config = dict(
    d_model=160,
    router_score='sigmoid',
    beta1=0.9,
)
Below are experts of layer 6 (counted from 0) of a mixture-of-experts language model. Rows are named router (the router's row for the expert), up (a neuron's input weights, with its number) and show model dimensions 0-159. Each number is 200 + 20 x the weight over its row's rms, rounded and kept within 0 to 999.
After each expert's rows: a language model's description of what the expert responds to; "mostly gets" lists some tokens that are sent to it at least half of the time. This comes from a sample of Wikipedia text that the model never trained on.

# expert 63
router,224,190,204,210,214,225,168,206,256,213,207,191,212,207,213,229,196,206,206,187,222,214,200,230,197,205,193,203,254,210,231,190,199,223,176,216,247,189,205,211,187,192,205,198,177,214,190,222,207,173,172,223,223,185,203,184,204,241,213,163,218,173,203,202,176,216,205,176,186,219,226,266,188,202,171,188,228,202,190,188,218,208,185,208,198,223,207,199,220,187,175,167,168,206,218,260,181,199,194,189,219,211,219,208,192,200,207,176,202,198,220,198,169,182,179,216,187,241,214,215,178,191,206,177,215,183,219,187,171,192,188,223,190,215,161,165,214,180,155,194,167,201,197,210,200,193,191,212,226,202,185,190,207,181,194,179,213,191,221,198
up2,206,196,206,203,202,183,169,222,207,214,233,197,234,215,204,230,170,194,222,211,183,224,178,182,183,196,211,175,195,205,201,193,211,202,195,194,243,207,246,225,220,206,201,219,193,210,211,207,217,183,196,225,193,199,215,151,184,217,219,197,216,196,225,175,189,215,210,171,215,226,201,215,225,237,197,222,194,216,166,187,237,194,185,197,166,234,214,219,165,206,211,186,196,203,172,194,191,194,227,205,221,185,194,221,227,194,230,186,211,240,203,218,217,221,186,229,184,241,203,235,233,197,209,186,180,231,218,196,183,214,222,176,177,237,191,178,211,215,226,209,224,197,194,161,180,201,169,216,198,205,189,169,220,169,183,174,236,199,206,172
It responds to: Place-name locations
mostly gets: " Country:", " County,", " City,", "burg,", " Location:", " Angeles,"

# expert 10
router,253,162,214,213,180,187,197,193,205,190,194,198,192,187,168,193,194,162,181,214,202,227,197,182,198,210,217,181,212,184,206,207,219,205,172,213,244,193,200,204,178,184,203,207,184,235,223,221,188,217,221,240,226,232,177,183,226,214,237,168,188,183,204,184,223,195,222,183,190,197,223,251,211,216,166,193,217,189,200,215,190,188,200,238,178,203,219,196,194,185,175,176,192,182,208,244,161,204,178,180,207,163,228,183,211,222,220,215,181,203,214,221,173,169,197,216,204,225,190,212,173,196,227,192,227,208,215,160,180,196,179,214,185,161,190,204,196,219,189,214,174,183,197,207,175,218,196,177,214,165,177,167,209,208,210,193,211,217,213,212
up2,192,184,186,188,192,256,219,236,201,230,208,224,246,218,205,182,210,177,246,206,198,236,226,173,190,202,153,210,196,217,216,207,216,187,213,168,228,213,206,187,170,192,207,208,186,199,218,198,222,184,232,211,190,209,218,200,203,191,218,195,212,208,181,193,227,211,230,208,207,198,201,218,183,236,222,218,172,173,214,209,200,186,219,204,212,216,214,230,213,182,206,174,163,177,182,239,216,202,201,194,197,167,187,199,177,186,178,193,180,200,217,200,178,172,221,203,190,219,185,216,200,189,217,212,244,220,211,167,180,200,188,210,192,228,196,227,216,203,186,196,189,223,210,245,180,188,193,200,191,223,162,162,188,234,218,199,185,248,202,218
It responds to: Sentence-initial adverbials
mostly gets: " During", "During", " Since", "On", "At", "Since"

# expert 39
router,229,176,199,213,212,219,177,203,221,187,194,212,215,184,207,188,183,167,181,221,206,221,225,208,187,258,213,168,239,202,212,215,204,199,210,197,244,179,222,207,176,178,219,208,185,232,224,214,182,227,166,208,232,233,198,196,198,201,189,174,215,211,207,191,202,196,203,174,202,217,203,245,203,214,190,219,217,190,171,192,217,215,215,194,182,206,196,201,227,203,212,217,181,210,217,183,201,199,188,133,187,195,204,223,179,219,202,175,195,216,196,220,213,224,214,193,183,207,214,225,174,195,197,205,240,196,175,191,198,183,174,237,162,216,188,189,206,208,148,212,207,212,184,194,186,188,184,202,244,176,174,157,170,194,204,193,197,217,214,243
up6,208,183,171,198,228,206,170,166,235,205,239,184,224,180,224,187,222,178,204,174,185,204,183,214,217,239,204,157,207,205,186,225,193,214,200,202,232,168,220,215,211,217,224,207,210,235,211,184,201,252,207,201,191,228,216,221,196,176,197,186,208,200,193,194,228,194,226,188,214,203,184,234,222,189,194,209,208,205,198,214,219,212,220,183,202,196,196,238,195,204,234,208,185,187,210,206,213,205,182,201,173,157,207,179,176,236,187,164,202,224,190,218,219,182,234,222,198,221,181,199,188,234,210,207,219,255,229,197,186,205,164,200,200,230,187,208,180,134,204,215,175,191,197,175,200,206,175,186,207,198,189,184,175,191,209,186,202,199,185,214
It responds to: Years and foreign script
mostly gets: "–200", "–199", "–201"

# expert 60
router,228,180,223,197,200,188,190,194,254,226,221,185,194,183,177,198,201,163,207,206,217,226,197,211,202,215,207,210,235,171,235,186,201,236,163,185,258,190,209,190,180,176,203,222,172,207,173,200,211,185,202,237,234,233,174,174,219,207,236,180,200,159,202,197,202,224,198,176,185,215,195,244,221,223,174,194,219,230,205,199,195,207,208,191,195,217,205,176,212,202,189,187,188,191,225,193,215,181,205,166,217,174,230,182,182,222,216,210,191,216,230,214,192,199,187,223,195,213,187,207,169,203,223,186,213,206,223,205,185,180,177,194,195,199,216,175,193,182,179,195,201,183,164,194,192,165,168,207,220,183,162,209,195,224,184,193,245,219,203,186
up5,226,187,214,194,200,171,189,211,172,185,214,227,228,214,211,210,203,200,212,196,187,237,167,174,175,215,229,222,188,177,233,186,195,204,180,184,179,221,215,203,201,194,186,197,189,222,217,196,225,174,185,211,233,206,175,201,214,238,223,204,200,176,221,179,181,261,169,187,211,200,221,189,214,237,182,243,207,196,176,205,245,183,235,186,160,238,188,185,200,176,210,153,216,198,200,207,203,200,225,215,253,211,181,202,220,230,217,197,221,234,197,185,177,205,201,200,196,207,190,199,223,202,208,219,201,221,197,204,211,183,198,212,205,208,234,218,198,181,205,177,225,193,177,200,191,193,168,217,209,206,189,183,242,174,218,196,229,213,207,172
It responds to: Dates and founding years
mostly gets: " active:", " Founded:", "In", " Press,", " 23,", " 31,"

# expert 37
router,200,165,172,204,216,212,179,191,208,202,192,205,230,181,165,215,206,204,193,203,184,189,189,216,178,232,173,187,220,205,214,220,209,207,199,181,234,179,197,222,225,166,230,196,174,189,186,194,189,191,185,238,225,228,197,202,233,225,217,189,218,187,201,198,192,208,198,189,204,214,187,236,213,219,165,196,220,187,185,241,217,209,191,205,202,201,202,182,209,204,198,186,186,155,209,240,191,174,192,180,203,208,185,218,178,208,218,182,166,206,231,151,203,204,177,210,156,200,241,220,182,172,222,186,206,195,224,195,191,197,198,206,178,213,155,189,196,189,181,186,214,180,183,221,180,196,180,205,242,139,198,177,189,197,189,171,196,226,240,217
up2,213,186,197,178,212,198,216,204,195,185,215,153,199,198,187,226,186,217,225,212,163,192,213,166,177,188,198,190,216,190,232,231,221,211,190,153,191,196,199,205,222,166,208,164,212,167,180,211,190,181,219,211,208,198,204,236,188,185,200,199,207,208,211,194,197,137,193,173,209,209,197,212,222,189,189,216,194,227,187,216,240,200,181,195,200,186,220,208,214,227,204,176,206,184,152,213,191,228,199,194,185,203,180,240,169,202,211,210,196,200,220,184,196,184,215,216,198,185,189,259,208,211,221,215,206,219,194,214,220,195,214,192,167,203,159,193,134,150,171,211,218,206,195,221,196,177,193,178,223,159,201,204,195,192,202,202,192,218,209,193
It responds to: Prepositions before phrases
mostly gets: " Despite", " without", " reduce", " despite", " showed", " avoid"

# expert 11
router,245,212,211,215,185,221,216,201,226,218,196,178,228,178,213,189,218,200,201,216,199,212,206,171,190,209,193,200,252,204,203,204,216,206,169,178,263,185,190,202,184,188,203,238,176,207,216,219,186,191,235,183,204,238,193,192,206,176,199,174,198,189,202,227,199,213,216,174,168,220,184,230,187,229,179,222,216,208,183,189,185,207,203,174,200,203,188,178,228,178,193,192,207,223,194,224,155,202,220,141,205,199,212,201,209,246,220,202,182,220,197,199,178,177,204,245,162,206,217,229,207,191,187,163,207,195,223,188,200,206,188,203,181,214,174,166,193,209,166,194,203,210,188,201,227,168,213,194,242,199,198,167,198,203,215,189,212,193,221,187
up2,215,209,169,212,190,230,206,188,203,218,224,181,209,170,195,186,217,191,160,252,229,181,205,212,194,198,186,189,218,207,186,202,200,224,185,218,213,195,215,197,196,191,197,183,218,186,202,209,201,196,178,195,193,205,186,184,202,153,195,184,232,216,203,240,209,178,196,163,184,230,170,207,217,271,191,210,164,193,181,203,190,181,177,181,192,183,215,168,196,206,209,200,191,194,219,230,204,191,217,169,144,163,221,187,198,238,210,203,192,210,211,189,245,187,163,251,186,189,199,201,233,233,201,192,201,183,224,183,210,196,213,187,232,228,182,225,186,218,179,197,185,207,181,204,207,182,184,201,214,187,199,166,193,190,202,213,208,211,235,209
It responds to: Section headings and table rows
mostly gets: "===D", "===R", "===P", "===S", "===C", "===W"

# expert 14
router,220,205,199,219,211,209,147,196,240,186,202,204,215,207,192,206,204,168,182,235,178,202,204,204,203,215,188,172,236,181,217,232,203,206,184,189,270,182,212,201,220,172,212,198,151,206,210,234,184,202,220,236,192,205,163,171,196,198,212,161,208,189,220,219,202,213,209,165,221,216,201,221,205,216,207,213,233,175,174,187,231,207,177,206,207,205,203,190,211,210,161,193,190,174,224,207,197,188,196,163,196,186,209,196,199,238,222,191,199,215,155,158,188,191,191,206,187,234,227,200,209,207,189,203,228,183,215,178,162,200,163,199,157,184,196,190,200,204,194,197,171,202,206,187,181,207,191,208,214,187,209,186,227,182,212,204,198,217,233,200
up6,188,207,175,192,205,237,178,189,207,177,168,207,212,214,190,224,203,166,195,222,175,206,198,196,196,220,182,194,216,174,199,200,195,203,181,214,219,182,201,148,199,186,171,206,143,182,193,203,201,234,221,220,218,199,203,197,200,201,208,200,187,216,185,198,204,174,214,200,194,184,224,213,216,176,174,218,166,209,207,192,211,216,164,218,194,229,201,191,202,188,177,166,204,197,223,212,222,214,199,179,169,162,179,174,164,244,214,184,192,224,196,183,163,176,182,174,167,179,241,206,209,213,200,220,186,201,211,164,173,226,201,197,207,183,198,198,227,182,199,232,160,170,188,183,178,142,195,200,185,206,199,217,179,203,194,165,223,201,226,217
It responds to: Asian/African name onsets
mostly gets: " Bah", " Ug", " Sah", " Kab", " Gand", " Lak"

# expert 51
router,235,163,210,201,199,205,172,188,233,211,212,159,176,224,210,179,217,182,213,205,195,213,202,230,197,205,187,168,214,184,214,239,211,221,169,211,237,216,180,218,199,196,233,207,184,242,189,213,203,187,180,189,209,195,194,179,218,201,176,151,211,186,202,195,209,164,200,200,196,209,204,227,192,190,173,196,226,215,183,192,209,194,192,196,202,211,183,217,221,224,218,177,218,173,255,214,152,197,203,166,198,207,248,194,217,219,216,197,151,214,189,197,184,167,205,209,170,191,204,207,154,182,197,204,240,174,228,181,188,198,192,190,176,196,211,178,184,187,179,228,181,184,203,191,192,185,206,203,227,192,166,176,193,187,175,183,222,202,200,190
up2,218,170,234,209,196,212,181,209,205,213,216,183,179,240,232,187,211,214,169,193,178,203,175,224,200,205,243,164,178,168,220,171,214,209,172,203,189,222,203,200,203,206,187,199,154,186,176,222,205,212,175,195,211,188,172,234,212,202,212,191,182,212,174,230,173,198,240,196,208,204,170,206,219,192,183,187,193,209,205,209,225,213,177,208,174,226,211,194,206,188,209,205,215,163,217,173,213,187,217,199,207,184,187,207,193,205,214,178,167,190,213,164,170,242,214,206,209,184,180,200,192,201,205,228,220,185,220,167,225,195,194,179,177,165,193,177,236,194,174,183,211,168,181,235,168,200,203,172,230,208,188,191,189,202,184,167,242,200,206,168
It responds to: Section breaks and headings
mostly gets: "==S", "==B", "==L", "==N", "Senior", "==In"

# expert 16
router,233,186,185,212,197,188,178,197,262,189,203,180,200,189,201,187,173,197,197,207,196,218,202,194,189,208,220,177,243,193,200,209,197,216,176,218,225,209,209,217,182,177,204,206,160,218,209,233,148,202,218,244,236,246,176,188,199,216,190,159,205,189,193,199,190,213,192,213,212,213,208,242,225,186,179,197,190,192,217,213,203,191,180,192,218,232,169,195,235,201,192,184,231,189,217,209,206,174,186,181,227,179,216,211,198,227,213,197,154,213,219,185,220,210,226,207,183,210,232,235,182,232,181,188,207,205,209,214,197,218,171,197,202,182,171,178,209,184,178,188,193,221,189,207,194,179,201,215,262,152,203,193,192,196,196,201,193,201,220,208
up1,206,173,207,193,193,208,235,196,216,187,229,220,200,221,209,187,172,215,190,211,214,219,183,162,231,206,158,145,199,184,191,196,218,216,199,218,205,187,163,207,202,197,208,167,209,183,185,233,225,209,169,214,207,240,190,184,194,198,195,187,168,205,198,181,202,210,191,213,199,210,196,235,222,195,200,204,196,190,212,203,208,153,210,222,198,180,183,158,195,201,231,215,203,212,215,214,200,178,196,180,230,249,181,176,189,209,230,206,211,201,199,172,207,211,227,221,199,189,224,246,212,211,205,197,196,176,209,193,194,184,203,184,158,191,213,186,191,190,178,178,185,169,212,186,163,170,233,171,198,141,215,180,179,192,177,207,227,229,220,187
It responds to: Taxonomy and list markup
mostly gets: " Genus:", " Synonyms:", " Family:", "idae.", " Kingdom:", "family:"